{
  "n_layer": 13,
  "d_model": 256,
  "n_experts": 32,
  "experts_per_token": 2,
  "d_expert": 128,
  "d_shared_expert": 0,
  "activation": "swiglu",
  "moe_layers": [0, 1, 2, 3, 4, 5, 6, 7, 8, 9, 10, 11, 12],
  "router_score": "softmax",
  "normalize_top_k": false,
  "routed_scale": 4.0,
  "balance_loss": 0.000743,
  "balance_bias": true,
  "router_bias": true,
  "init_std_router": 0.0167,
  "lr_router": 0.000811,
  "n_head": 4,
  "n_kv_head": 4,
  "head_dim": 64,
  "vocab_size": 17749,
  "norm": "rmsnorm",
  "norm_place": "pre",
  "norm_eps": 1e-06,
  "positions": "rope",
  "rope_base": 10000.0,
  "rope_fraction": 1.0,
  "qk_norm": true,
  "attn_scale": 0.125,
  "tie_embeddings": false,
  "parallel_block": false,
  "init": "normal",
  "init_std_qkv": 0.0428,
  "init_std_o": 0.0084,
  "init_std_up": 0.0428,
  "init_std_down": 0.00594,
  "optimizer": "adam_variant",
  "lr": 0.00161,
  "beta1": 0.9,
  "beta2": 0.98,
  "weight_decay": 0.19,
  "lr_head": 0.00759,
  "warmup_steps": 290,
  "schedule": "wsd",
  "decay_fraction": 0.74,
  "decay_shape": "linear",
  "final_lr_fraction": 0.1,
  "batch_tokens": 65536,
  "seq_len": 256,
  "doc_mask": true,
  "train_tokens": 300300000,
  "steps": 4583,
  "dataset": "wikipedia_en"
}
Below are experts of layer 5 (counted from 0) of a mixture-of-experts language model. Rows are named router (the router's row for the expert), gate (a neuron's input weights, with its number), up (a neuron's input weights, with its number), down (a neuron's output weights, with its number) and show model dimensions 0-255. Each number is 128 + 24 x the weight over its row's rms, rounded and kept within 0 to 255. Numbers have three digits each.
Before each expert's rows: a language model's description of what the expert responds to; "comes after" lists some tokens at least twice as common just before its tokens as in all text. This comes from a sample of Wikipedia text that the model never trained on. Tokens count by the router's weight.

# expert 2
What it handles: Biography and education fields. Tokens in biographical articles and infobox lists on education and career, such as his before degrees, (BS, at Chapel Hill, Career headings.
comes after: "\n", "-", " National", " of", " University", "=="
router:149166126091092128114148147135111108122141148073106144159113099140126115142141170158101156137111117162099107141126161128146122154155169101145113131120153149143162162105109134170133139113144142127175152157169116127093137121127148161122172156144128098092133118105145136121133153122133121126130146081083134098094138138078143125141095103134109128125146156084087148139127139134080113104121120111153178101106116138191099140079072120161099160088133135160110112121115158119117092158128131148109134142126084139134113140083154142128150128121095104119130110093132112101127098114116128113139126119066164140132104102104088100098140096109110124098163115149120131163104127144139143149096123151116173092115115108134089160099146158108139116139152111141100123069147135114126142065112151
gate9:154089144170160109148188182133119103157119125130124144136160136121131166109090120141125115124150124065093120094143121105191141119127130148114146120184118136105135115140096129111114116138157131122148093136112113119125103179132119163174119118123087154133140155129130129100116146133144103146117129128140184163136125185156119120117127144166132116111095098143108141097153076120084172137157139117089114140108146142151139131164138138151092151127110119107124116143116136112082088104107119161125118118148123122150132119113128121111129144154111159139113152078133145129122144129149062156167126063121143123144138141146121098151135146128127156145096147120123102145154103132155157149074106113110113164108165097143138125135126123184104126165090121119116112113111182160191139096134155
up9:167127154159169121125145158146135160143095110105118163148134149122138180129082130130115129083107150093081156124164113148119131129125116121097151116132133122163171138140110161131133119108105090122138087163162135135173143155118099158088131107121118158112150123118087118104150123148125105132102173123107153132115111091142061112142111124109137129132089133127108178130134155112120144157150128098109107122121150115153134139143123189128141144155083106112136147127182121090081144095124104070093153107137143160086110151146090120111125121131164108103112097111137119100161135146162131118144091149141135136091106133133171151153158142139170121150121189162113079146155103128118088134107109135133140136129179107140154116138108119203132140152126107119137108144115121147142146112135091
down9:154100120095135140159111129148116130174158134134137089127141137120167126132115106108110121114082105091125148143175130126147144144165128128172134145130115125109136140112135131128134056135127128111116099128121147128118095170132155102089076107195126130120081113143125166112130143129146100196087113093121085123149136113138128140104117131123135144176100074147136139142152150121097140117118094117100151110129146143100130101138148109128129107137088117121162108083104097135135157123105146138154133072117150126135103107137155085114105155134158094163108102142075116149099126109124143102172111136155104121121120155133129111141137159143162134157134146115116123145119132120118143116125120124142110165097134112143123112166133136169173213101079116098156115185116123182141142148092142
gate10:151132142163141137113089177140127160148107126109166148124077149081180148134157149120097092142145150123164162088107134198145107146133143131139148092128125128127139116143152108155112154133161138108142109133130132130111140112118111107129138122126101097156175140135126106118109135181136105106114135154134150144111083109073136166163144132086112117156127133114129099184154148107174134132097178149137102122140106081089145130118113138134176132125127135095124118065180128127147129129128145116149165155077121145113154113129154116176091156113118115122151147163158130151104113127091149120118124130128111160116134098171129135106142139152108111150149119111104143110131156150123142175099128120143109098099115110126137124134162142097125109106135129109117109132135147045136108068119168
up10:135169108136090131120078146118133134134087130133164118147145147169148079121154142129149117137140134155137146119087118115120161140139124134148104116101131121086153128137122118129102156129163148104160135125119117136108135156161133120109156114103126130109089103141115136158147159122120072158105120191083140130120094139116097139153128071139125112168084111121127098124113165122101188106112134092144071121098074116098122115099073106106128132108156151117100087109194136164129128108140125110167106150141112117129151099118168053143118111100111162160154115094202119102130113134136158127097133133118133130171111125101141124102121117157144110179128121125111130086164129114126104164121107090130117136125096132104129169142142096144143141139106100118127088154128133118127132107130126
down10:151126114119190094115103131068143140156162131188120097107102145129117128145096144138160148143119110095141095157141075097097101098153100107103137134147141107156127124159192161126114106092140107079143138141108134184136111146124125135133110130071137085120112131154138146180096086161167156121125122117120120115162154127126116158115120136153132095112131141155097136124121139151162135144155170137087122137120108114104138091124152101127137144119099152124149100115125102126156109115141134146135114103147144125117115116165105132126093156071134127118139145133092132123125096118137132133153135142151121094124128155126149115179146145120199114100126123175172126157139116117125143139179151132135134124113134175062107136133090167126149154108130074114147110140108134138177121112117087
gate11:098138113141123091118127164098129110129103111078104105158128142114123119126093153150142155160136178115096113103116133111098113087134176113097127109114138152119144118085107180100136117152162143124130125156101139122119096094107080116096104094083116166125152146103139131192088151107136142105139093132166109113132138158172092075146121139138142157152120137118134165152106063158114176084145125164126113100145124170143119125132121146115117140103132100157154105121151117136127156149168122139168132133134093142105111131156132138158156113128133084121154139153096082149087113147155100134151121111108131118130113186120153161094104161130096137131135104098132141137135112150113115119135137171148168149101139172115132143162119162116125138127122093101108142116109174080129115129155105
up11:129127111081127114127121133173166140132131127156127115118120105133117153116125143138111150161141109129098135053146163120126142115132149177117120133109125124150124115159138117153129149126121112150132110149172137149098138096087152139135149102127174163074111138136166152128095106114163138156131116150149106164113111117142127139086147154174130078141094123117179091116100115129096172157108163107145103175151095138150106151121124128107110129175125127127099110077090154118153119137097125124169118139171140142126131170115133100128136150134112109134102135103104153108117157102140108095148165112130096129166154107141095106141156126062146144106192128142122117120127132121175127140111118094123146139152116176141119140074099142138178142109116171148141098113159149163102169112090132
down11:103153150180168130107100090128101129134113114131161107145116138134119107156080089097159153173119109143139113162068151125173117196140144140106144128139104094124115128132095149128120125112121106166127127101113139154126124126119134165075132137111126085136154135137110125117133133113115142133121128162163113091117125090113123099120118129127104108098156163130076152091160133085143144147134134090105138139121132130135100116135139114184149162151120118092107153132114104143144124185122103143082162173102103108131118112104102091159111126129119139106141047071120112097083105107092108141133157109118150147125082124139180121137137154142169096109118085105138129137157123135121132123138138167107129127139131124123099083120142102080155134091115106143099130132127150167154150145136148
gate12:134145146155117105126114140114090140132123118149170138115110123185133138136122105148129122177105140094119094141152126101136163138135142098160108095184152159083130121141132121164084120148124125170073116126114143126107130081103139132147110119109112158144145148134108126134118113185117128108147121068123146120116130120146142095108132127156124114088122146144138169156137120157137135120124134139134125142148127122076145101128126133127160080066115138087147191032130142197129123115141128115123107133178112105113122084109139147152102093129124145111115123117125103116108105126152124120148152108143170115145137131086141146122182136111124116090142118125158159136123103107075160137131119151125112111107095102167129142172126155131149121165097153143087110119138121102141067152107112
up12:133129134089158138103134151077114152133132118051096133135148114122121160100106143120109143063136137151131107099114103138158137161147117102113126160090104106154123102155098092156118104139122132131120107104110126127106111176165119127124189144141119093086168135152113125122133072138125148132086129173101145145137129104125122136131105123187111142157110103179094128150150126139085105124149118133134127142144083119091092142095161125117106149167108172129113125104117130163139133119116168120135108138118160165141133116074103127142161138123117143159093079153156136136097128119123117128161152145142130121125120123143136141136068111159130153094147127165125122092113151143109096159106184141121128149173110187124130110165146146155124117090143098137131127176156129098136155109138113
down12:077091139128164145093096124103135160146112109118111093076151113117124141171138185147102110164148123143107158141140121117144142158134113158134133167120169128126131141126099138128133136120174101119106138151161107133130140145123141159128121147108107085151120149164146176149086167110160119164091153162147119147163130124077078093098151127178124168117117148114116133128121141138129179109131128129155126168155080121120105150165104138122132154139117162113106133131147142147161099118109140079104146082114126097147090152070132160152103094088093126130142086097127147110182119138115142156134162130122123139134127129141139120149144165100144104106108147121106136156148134111137138113132130147115098113162141128096119148092080118127164075116161155096138117113168174158134134116118128
gate13:103170132176115115108074101104130150146111090087091072146122131122165131122139133151154142163129123151113109137088130134137172122137140124120100130122093142097114161155153174123125131097118144122133141173113125154172166113124116129152138082143084074106114087148144100124130120163166127149134119125117126148082151083150147109078147108145135118088062155162125113100094184134157099151141120091165111105098110127102158102103114116162142084141131128147128164108119140099107181105192099118133075124110097086108143131123131108123124126121123085121133138146152120124137139130129139149097137131100142113121110159142149112100122140118139120124147114093074102122133099111130131119139131089105126136163092143089101133165128121140146140131069124153128121153127110116122102110145134
up13:101089146132160125142122186180141157118128115147114124130135143149084118163100139083110140123101084172121137160132147124149116139128136148157147085150163113160083093113120110165155110146167118146134132104086113125149076153134139101153096128127174128131100157136144116142112172153109143112151149143111088147134112159128147178147097164157178153153146116118148131146143113119090158119128137143117096140099138136121121104117141157112121123140120113114118082105183125145108149130091109154112146136120166135099069145171113077164155102132165179092123111130100127114129109116140119136154145123154120129174129117124152151142086107140142142169073127136104093089116135145128117119141133144177116170140107114104154123119116140132118123156134101136098124092126146115161189115122104
down13:117108148151132141094146156190161111160139123124119146123132132147127128179119167137112124120184150136089116130096108132133147113120148110121120123135133137146124152142076129107117166097129138098129182151165118155106121128169062142125123154144132099142127119131142133130094147112121094124122144131107168080098138091087177178159125098145123104120138125164140133112158138138106115093105117154126105163117123187147139138138103116133113141166137177107135134131139112100144100121097134172113100097116129122138140131077137131093165095077154156166137117134147097094162117120134186133141100156123165102187143142143150115103163183148118149132130147115146131119116095117118126102145131152155128114157151138124135160072133156146119104156158168127142105173148129112104095156111105
gate14:146130170142127129091163088072087137176144126088094135116115145118148150106122134119133133134110072132136113103123147122150143139152122136155111098113128118166108110174126082128105150125136088134139150117166124121121086141152127158159122106111144092124131149165102178073118134106125123112172124132174173130083140168074142115108126144134108124118137173134114102119136144112118153133142170147131103120083153130159125137092145133203056080075127095101094137112115126125123151147098135104163113179131122153106131127134131089134145136122142138200091104176136107107145133155126136139124132136110101122101115124096150111137133139143145058117099092166141096112130121098104149150113144148135117149132105150120126113116127141126108146135139085133124136135106132112125112128155119
up14:160111102156143116102128142125168157111147139181125158143139109166087128175090166109132136103110122105123162110113127120123113143099162163134116159135082115138134127122095123136128110111120139189107111101104104150143156144168115142132110166129086152090086134077138126129167114125152103098107134129145095117148124090163103140096091171152121120135123108114151114129141153150148086093133081111083117124142111118134095120142099159065184190161128131141151110112135150158168097127119153127104082095126095123159181165144129159117126134115114119146140118069141134133115103115076115109118086146120149130116136127143124141111090133131141159146172139083084146137086150126156107131117130122125104112110176105136135135154122137109134093125132144134113156151138144154109118117111137
down14:118085138102120127099095116133124136138129168114116140129143146118134121132106144115123168109105123168102132115114119186129143086137091118197109159121138135093159128143112138153164103108134077118120119115149123167094158118114097104154136145133144121116133122132139090108138118103129133119084165130146106110140127107135103168148128094119141147138149105123099152102121100095108155123077100113112106110128141111130166122155112150172155117150152124166153117135121134171112105133159165118086129146166088102137123147139137129125147073185143106144155111123111147104093157084148162113085065103149165155169141147123147164101148089106120107122120163131147141122177129138111139109135142133137114162138170100090093081169110129117143149086106171101110112099164115123160142109111117
gate15:111099138100144104117130101122158082133150086121138087123109126097130145150136169170154179150094135141130111143135091174088121131114099090115170125135129123109148141148125140142144154099171144165168182103145128147115108152099115147108108152157072134129089167158137141076110189142164156129152133157118145103139123123163133132110105148139142131147139127143122084147114146096118188109110118122142173138145136130150149161162146089144130109121101132110155118164069145083092133146132130134155098115114136131110107096109146176103166133087157128114137101108118130081094131144136141142164139130107120132097081110118121113119102101135151122138142078135141118176116129106143103144120145131139128079148138084120156114088094115147137099149139099100112141128127117123133101134171131
up15:099134132120114052105158141141156125125114108128128130151123163110157130126149114121087129141116167115162113143093069129149130152144131131146130153157164120117110108152138129136168152148147164109135165122146156103123119170122099125136151088123138109178115154139122141140134121146117154075120129112144098102097112124105152148146124120129133134119111148128170120115179060155125135136131157125142103102117123151106107141128081109164117112115125165117141141071120164124147158130143122088136108134096105098135140157104137122111112131127142116167105131125115108150136106102098146133112126113158117097116090151133133156161150118165156131121108085135138145111111144170100104161145161135162158125143110154118167110135097104078076130134148073148088122175179040126161127137095145
down15:121121122105145104131149078145121141152117126081152162079093133119101141110109112130156139133129104152069107122147105123118116160146114163120117142148143100128175131115125151138169164129142165133175095133101167124110124143131141130097111133162137126107109105153145132156119087146156138132094156061089148083145151152106133115079140140119135158119129129092173096121121115140103122098074130103127126077106184109129109146130157124125145104082144096147133090142110158149115090103090168125088096095093143130143130152122124121155139116133131127071123103104083119127136106127145110084123115146114093119141121095096143108094109085102119127154090121142129144156141160095138133086111102097146129147138117087123161144141061117155117155152139109145121145139148129150142109140095140
gate16:120164107103104095142122145153088118163139080141100111132116118133139119139189115132149158115149107129089127129136141151095129122164115116185140171159083077084100152150124136126144125062187159157121110171136106105117171141111097089138135168126083130090087157154162167136132121142154131128147120138122137141134113093091133138114197159141094125131100119132096135089138145109159143105157135107148130124152131140117118122142129102111145089091099122121074088139112136091099132136165068137119125154125096131112156116092156157109113137117130117162141132119127144131144151106094120103098151128136115130150131102129137139143149120139148112098159115098099116152087123130120122133133130087115148107145108165192103151125147139104093106127149119151145121104084153115114098140131130
up16:102109072116154082164101142089149125125118087141152160142125105161132114121102142105101115115097085111108167161134122182163148115148136154107120101116108139121132134152110117118139170135102152130126144126111127122147104118108100146138120167117132126148162158099113133145136129137150173190149143086130088137099075119136060139159098143117100125168172135091117157120144097144102112139135104135060178130123129106140113140075114133130153102121091112140135178153142098153147114156153116118137130138134150105123145121099116143117169119141129110080117109085144107139166152163107121117151122092147148114169159157143119157123109105104097079121173135131139138117140132123146109103152157096115150098097147117156129122155140135125152168098095142130141151127120148127134098178096121
down16:166144094137147126136147128102122122156080088170139144094141155190120171127139093114129116173137181133148139094150111099121132132078163175118093112165095114124091118116124109120136120138113134131129089118147093159095153125086111141127149169153117095154109147112142123110162153124076133113113108140097155120102133129106140131178189162136112133139092115104105144143093153111090109160098120114124124138141143158151126140147102063122095148170118133104110156117162127133143114098094110129115157131154140138133145130127142161164169114135151129131129128117173088105127091138081142121132135116168122135163165144103135099105112147101115107119134158134124148123136134134136135180138144164134147153111101134138105126094133073173145123131170096160106106138128130078116155106157110
gate17:128165081126188114140121159120112145143160166119146110110129092134087076099148137168140134127135125130121126140153122155142171134117130147152090146118194148150143153126159135145152128141146133122057156133122133104127096107116112138130125146145140101100131152148181114100089104117062151145086102127120072163133170132117118147134143101165155137102176145134170163103159141138075131150093129180150126142145131163127110147106126105145099158150143122105103085150116112121122122126117103092172143134164148136148077118119099119142136107128114144130136145127111125141153129163165140112139167135142118153173124111134145120085146124163088177131134116124144149131138151102104140098135093147128144159126095107128089106124097124120183130132145116120117112093149131127164164139131162
up17:091132154123153094172109152158167122141156135120179109110175116126113097115107144142124100136101163118111135120141120153125166162138147094132086111146153138170152102142156141141118131184129157141100140099134151094146136114163127142146124135143150159110151171139151162109074155137074173130102136153153143139130144108110166144112123103125114165100184163123140144138138155113109144137129130170169149122121146152152116119089138096168110167146142156106124117157132096146132095122091120120104120141120134152124099142102126136095145073185106159145124174100107178140179102123149144153129181100109146099157116110155138131124180088132127154158119114120137142084137146111140139119108114142145103127128145106120130111121109070093120106111143135120117113073163127127153139133142149
down17:121088127116141161125127112142108122131136123115143149135160155100136100115185151078119126139116132139134132120183117107122134116108093125155128123133141080122103130162133150132109137103205152138134116109117135108188132137139117115104102119150149114141135163142118120116105152156083166141119141093168153158146140125130118132113138141162116157144137155133091114132124125086145149141149130110108133152084119092122185150175153077079102112143102127131158141136157104104140125125097084140208138140120120124139097096124098144128111117152091108116117118176155170170149126106125137176105140108170121117121151118107120123121103126129123115152109143121063134132132200093158122140144106144086083121134124111139130165151062146155142102136111103139110139162158109112139143158125114
gate18:127152109106094130164132135144097168144129121130161105130113174091105133122104144126109093084117162137111118156109158126137157143181135148104101093091112131090142120122127171126167186083153103093101169189178130110138119133129132146105123076114143144139129123134125144139129114069153113115161115102121131146154120131115135109104133097120137152140111134123088135139145106109153165151144137165126119120180148121152117134162180160086106110095112118115126103109108117101104179123134134146159187152134158140089133136138115140133141125111079188114134163155124131068123122113122121159146164152124117112083102124140185125159179135150109116129146113120152119120084102141122145103136152140128110111164147148130102128106141100138145121148138115137133089113119137105123072140145103
up18:091109094149124176096118149125111105158177176103119132091109109099121136109138136159156148152128081127130136151146144120154118124130083140109106085116073123153135123115128120160101159109106114166099102134147095095099112159124132179080169125162120163127149127115131129145142128159081159163143149109136129131130131133146119123126123120115141145101098115140101156139112119143112151122116100120171100111131131145156097130073161149138062151118107162125177153144111100153092134133122107147149143188133138170130136128101129101170108126122086144150165131156114129105095109119119165179120113148117141137113096098109172114117129135129118091113141117114117116117067133118129112071134140134095125140144143118142104129115111092140211125115104113166140110116109156104144094138132153
down18:141160088147143111173168120093130108127151122105111123098139147109117142114088132127156114155118147091148176140122149082121119144096134132154111134115079068144125162089152128107147132119148134126088138123137114125120092106159094113143156105115144130155127133130075134141156115159120148118166132131136170116104162149124130104089118149109146088152130133132119140137141111121163111123146152115108137136115159098121149109133149126115112138088132132081116155156146147075146174136126154116124124110139135142110149122136151143151132111016121155098105130130139124111132141138097120142122161154109189101135150141104113120119144129178109153114147102158114147108087117150174112136144168124174133162135093121127115201104138174145104134152157100147144117165088136148120091108096111
gate19:139113122133181139095159145135106121156125133158139139159129119183125127156138127141131144096122107166109104143069126110141168099160111123159140101164110136132127115136094167131089139142218107143137126095135087138149042092128097151096146114123164135151111123140114097169116142119109132132138116117127108134090141139101105128113091142125157106093115143118138110133142168141124121153093145113153087159132124123129108165102142184138110118115113149124105101107183136125115139132128124181105139100133112140088089134108122111195087121111095148116167118098125125086165123154128079119147109066133105119126143125152123085140138136145167103121105098135120121124115100141146163154112074144096129153120118135117105130119134140149133115145121115143092159143161120097160129119117131
up19:130118129134115123107111125120161105127149144138104104123081148112099114117088121126161129116120159101156157129141100155106085147119103130123119183161138144134087092145169113134139131143111146146079130148164136128103127161134131116158148111138113108169159064118119149148155149118135133105122076122167107116139099116146136116154095165132119165133136139115151126123114083086117136138128133124116110150109125115113153081161128099127172134141141147166176171147109137124135138121121128043138140116104097098143170130147114190143097110135138114133103124126118165138119148134130163152119159192128144128122096128138103137120094085163132132170105138135112147197146150134117156156111121185138158100101138110130156146132100104077153147158145143097102147133105092177150115136121108
down19:136106160157147113173124174108113150176195122139114136144109122126100102148138125119168150115142115111119100100158107120141113129120114141129127116146139165143124105137140137138061110093133176091122132143138093159083127141127123128141118138161104081112129109166156104145108102121128124126116081104154114124152136068131137149144085132104120124132131123138121144107128131114104112106100131142119130116152124160090127148087128119112144107156150144133158183158090088149155124134113125150159140135124102125157107131136150113136129109198122072136145175137103138114100116126184163112146136088132126104124148144159142143063098140163143140136137134137112170127135133104132062118116152168122126110125145122161113102132099130146181157102099060084168167119130123122105128142114106
gate20:106128120150106116133141142123116127131153105107105118145107110110087174101132144145146173088165114132147085122111139065149160121132141153137160119102101165165145126122142172124158141138153129129148076150139122102134119114111162145095164111119132146120139114142077146149114137125179148147106172115109110075101080145125112157110119129104130159139128127131176120100133129106138125172147126128135109130122124186161144141098121094145126134113118124135123124165142199096113109159163109111140167127121095131135126134160136107114087113166104094119137139160155102127155169134133139127122112064071145153144102122135122108067156171152090141148162110130091125082113140165121145125139137096116152129116140099135092133127189151099131126125131124138123164119105153117138139081095152
up20:130155098103107116148133157112075104133161136102101107143105113096086155114131103130150172096128127141134155165105112104137146144131109152149127113125117143115108112141139109117159116132158150122132097136144122094089142121134165158127141113126154103108133106113111147108098194130179140137097142095152098117138087178093125107114093130075144147137159103133129167121110137120111168170110129140129114128122117116154123144130092138150124122114121082154133109142145156124143113122146129087118170162112104150104119082153100127078105112161111106125137113098189136179112164131110154088108164136121100145148099119151088103150144159119103117114140156168125096130135098130128169109117095130152172138114132109111061126121091160129153115133161144153140152111095156107083152104070133
down20:137148100147207110141135106126149133171109114167121130135139159152184108121101128112124147109098117136122150107135119125150127115130124152118128098154134074109123119172161144106154107131097070092116090170102111159172142156157111150146118185143121167139144129140125167109175095172106126105134167143105136147128137143134172163120139160132136114151101123128115153162132122143134114105130127104088093130151115154127133088158108163123136117149107155100091147132109103091091140085110099097148106128173117130132148136140073109123145180091141137124075122099103084092105111131135132172118118156157101148129138166113136127154127162126175132130130102102103133095135127106125118138138107109123087128109130159159128130133071158101133155119088118144107115149130162158109135132129109
gate21:134158100118106108123105131144144133158146128107131089151161114106107116118137133136101151124188102160062117105090165143140130145122205142139110139146132149127169182134081135119120126141107133111139112140157134148116077089123112107080131156162090118155136106162161090133123136121116095106156105130120134124137150160183129093139120106139119127091136140152066139095151184126112134088089109145155161129142132125137119124095151116133121108155130165093141154128151148135149099130155133123141150134132103141086123096155130132143175140137150161121083095149138173073151151162176159125114156158099156131118114141139080116116171151129115144117122148105086122165177145127141114092114135139150109141155100118146118153126161118112122100147129138087138136096135113118134136118136157
up21:161143109132121115090128127121134105116127128098149115114117102163146086122123139131126145110158098167094107140111168160150129159119151149133094118125141137143146158153112144164090098130113143158113118119114092182128092136153141145109129148148114095126115106133158102144136173121116117105120155115119118157159150145127116120143152102108115164134131112174074134105159207092112121098058106149141165107148118158131107102103144140148125098130120125070108147141097161163180144099157167137113130131077114162129088141112130133137109139148144181171110140130120179124153137155133104142131158126147166117128153094111096104102124114111104164141110132095134148116141187167107135126121111168130144151130089132126117148146142083102127101149168119114090113100133103105123133150138177
down21:143121098120132157161145141187149114120154116149130106117102127126155124140135111126128143138107125136104114140140126166116192121106132082155111101118086099127131111107141133118112162153108147144126150112110153108192138117110173122152151160159130121104121099122148105199082127132110120101112142141145102144090120126159157136090152146102118151140137115126139100082137133141093143085134126134110119162177140098120083143117129100156132124146093155116123118180153148145166174173140095153167135135110145149097142089052145162112162154137118132125114125131111144166139174137189128126153111164128098111158136128153136140115134156143150118138129126125120130187115165182111102097166109142148097099140120094153148141133127137122133085098147159149118142157130126163160141116124139
gate22:112133097101143138088146178137102136147134128097166135147159118108114115126114132161100120157144141151116131136084166149168177103094134103126149158154093154139134128111074176116107088132121130140142134133111116125149078162153126102106077118139097122135160134132159120142153131120120156111155145115147143120138120158114128094108171150097114112108155084114121141127136141149125169126135094121108138147142130168109165123091125155158106080121169146128136116110138124190102084127127148132130170113102141177095120098117102140103141131166107154136143130122111194141112096115134080118134120116132154140122146159167131111116155138148122115074186102082109119115132109137077155119108132154125123155139147120195150157155167139142129131105088115134106141116166119146128136096097156
up22:134138121141117142117119114146146107111085176122134126128078100134124146108132100076187145147111077181126125136092107139123099165149128141123086109133104107120150106133128120151130131130129107108154120156114145188145164107121122115105175167102122128082092145140089107165134082138138126167111121153095134090100128101138106162131154138158095161163115160137116110110121184106170074104133155123167123122128124108134111148155143104142133150118099181152107145109137147125176168146142132140099096137092139124162154155136154109165060105111165109137117125102128148103199144147117149143084143138118135144117119107096102107091113128139136114138114146119114109156167105104139122114135140095093114138152120125145115159138143143116164113118119124112163150134102125120109115157168099
down22:118095124141102095120137125116166126148116151145152042092145138163140121105118120154140119149103121115117092159128088131140144173130076151160115108150152161125130127144164117156114152160125049112089119125149147107100145111113136137095121157133141132130126140179100112139123104100150176162106143138167084167126145088156118117160103115121075161120059129165127116139151119147126142148094152130123108183139117136164115136173124140138147139145100145108165105116153108118120126162131133153135157137130121083118126128122145150132128110133146109106129113080139113098153126151131123148137160078156123098142091133111131102127128136139132153102148118154108175170102130089121114106131140131097156087149103123105140060143154125087149090151122127126128127137094129101165111153126120
gate23:139149124141135124129176146083090112144128158101107139155128099105098147135097118136108091143176100149098143131122127104124147117184148134105126135087100138121114113143097180125123087117141113132143120166093102140149092135131147136113099143104120133094124077150157096140125134119136118082086109143122111111125101138104134116097100148143161117113161053147162130177160166098135096146102143122179116099094178130154118143138141166112129124131107107160092091110134166148086148107141125128116158076133145142118093128131141104088121142144143125137141098106106142151134161176155130106136113162118148154092131098146129123132114109125104097141169159131153129127102148138150114086125111091169088146117108101135093135125159071148119084115136137132114138092153147090102128112144108
up23:129100119134116081095117140108069075133126136130094127118104110101133176078111149109153169105149101106131150110093120106135146113115109100129125145125124142096135155161153097158149078135135134173139090142098162145110092155144151151168147143117079114112150127130099127126127120120101108132127145119132140148163148131137145136141119168130142156149158072154117110130156122166119156139113108123118108125098189164141095096136087120171099138123103124179120105148101131150132140138129121106138137154089108155156136129135128155118091113145156138119165114156113160148126135157170104108117127097112118146113074136111151103088095101165099108172129128096180105141121138148108121132112092111132132124148150099142152110128105132127132095146101095123151109120124179140071151180099170
down23:103125105117087117158112144161148109118125148145084130128133087182136106116130133113149113125143149116138116135126111128152134105078070127132118098118138124109148148138134171186173065159100112117131156128178130107119149159115142104104131127134116140148132076116126105093081087099127102137091082116145156133135111109124109138119139101204127104127104104131125148094132144128143145132106133115113121086156105095097173130107104155145094140143102134108142157100124104137156168109109125137116115153145088117108149163183153145130155108058102134118084183174133142148107111126108147161104119073103157110133084133125143138123125113117121118114171130123113156127122074112126166122130106132113096125129115120125167126154129109125159120128104134132135150129144117192138126108114099
gate24:153169111081129142113180188109127172155158121129137104119118122136091116134117134118116165167104130129136133127138133136139150140113159109097123149116095137118156067162142076128114122085137130087065135136137165130117141121154130120157112145136182091081121137125147085076128155120122130151138092122128077154064161139125141136140170125112117108128107113096139119183148148110097069129111155124094125109168128121122074073146089147125106135111113130183144084139137108161147106147139126088130167120111151130132140177094142116124121094143141141144151114136125131112160128114140134117086142133171166135159107136142125121157136120122129169122164134117130095129145147126113109096108127132152160130140164140152129102145117116165158126138139081123118099146114142121131135141174155
up24:119119123150127148099094133124103089101080122132108154162116108130108133129127122126172165183152170179138086123089093133122132161165160138099115115120171118124104114128120144164153125140129126129163151111144129146153107115104156149127159077138151137140151151087146088127126124128146119138122136149099122149118141106127145093119129118129118133164151154139122127139106135140103086110146087110122128088089162072143154132166141108098114126137173119126085145119171094090154142126090127104145110091133121095113101091137120149174171106135157081105168089114124095125181117088146103129129127133131120079134112141110129121090094134129142110118110142132148140141171117106172117141125124182117128086101141161154144169112134158166109149178140119163094150115145117112127140169127107
down24:126133130180089136116128155120156114146097138141155132096095155130176136106104149116168110157187154143143152109079121171128123150124145146093152139167125211155131171071104144123112184149122172120118140124122099169157085117113146114132128089112090181113117142085137151119135121117099118108138120148138140150185114139140128149140138150169096177127144123099117110162111144116156136149156125113122141153115118137154093141162122112141154167111172149132155073178161149091139152123125100127135143111121131102129132149115156108125127126152121121093142133140171127142165172111158119165089141121141115138148132071108135147113110141151100156114124112137126138151107113079109158130131123130136109112120085099144130135122182138156136105135123124109101143156119126091116142115112116
gate25:129167105128102101123121159160083127116149093100116138155149165136125135104127135153125147115143146085151106168076144148100129156121138100170173126097139108162082088126143091093108127111104119131100093073128130155151096107154082151114150159116124057137107137136136151098152078131190135151125135139117091069115101097133141152123116150105135141133149149121102143101131106162106119149156114096132106118119134115085120116095110138148158125080137145137095117119170128143137137177116164139103114144150097132131179116107105146132141102131118154162136118134152129159086153129110171093161148105128114111158131162125152132091146117140128118087121159146108119108107146110115148138140110144107167096119107088130146186122150131122109132101150108133137093153099119116154147096127149
up25:178140154079125142114110119153112139138136126096110124115144137164135111140092139104104155136122179160175120146119129138122132116150182137180108175133175166131109090110139089153152120142195106128121126104113123131106152132158156089146139112139147116117142121122144131107118178147135104105132098184122124152126131125107119170181174141105156106140150132093107142117114125139118147155117147094112085158163139132117154151102131081114099147151144166103136126134105147115153098153160142134092177113140124145094144096122164140084134139146156095126135152156140137126138140136157087141129149115168115098153172133119151088136171144114138127141101113148164163136123124098123155117102153162161126113121151151080134101147113118091141120148142093109100099161136153114116176120177136
down25:120126117103114146146116125077135165119115098121129131118119123132169115151118087088146094101109138143124171160133125124132138127143160112133118128121149105106171143098166085064135112126123115122089086134122095129149133132172117146151131129101171129103123108079180166092162124150123185133111101072122132105143130112112107157142119111121145136151129102128164165099126123112119150171125130108114150126090118150130158128125092123121115121096131137145122146118111111162119144122140122156138110079102093133137129151132118141123072127123106149211120150158092065147168110139134133126167071113139111083135123111128121125143098125170101097161113124118160107122110142139112164105116102132122157136153168162134140128168106118172129157144098122170128152125092133151098151081105153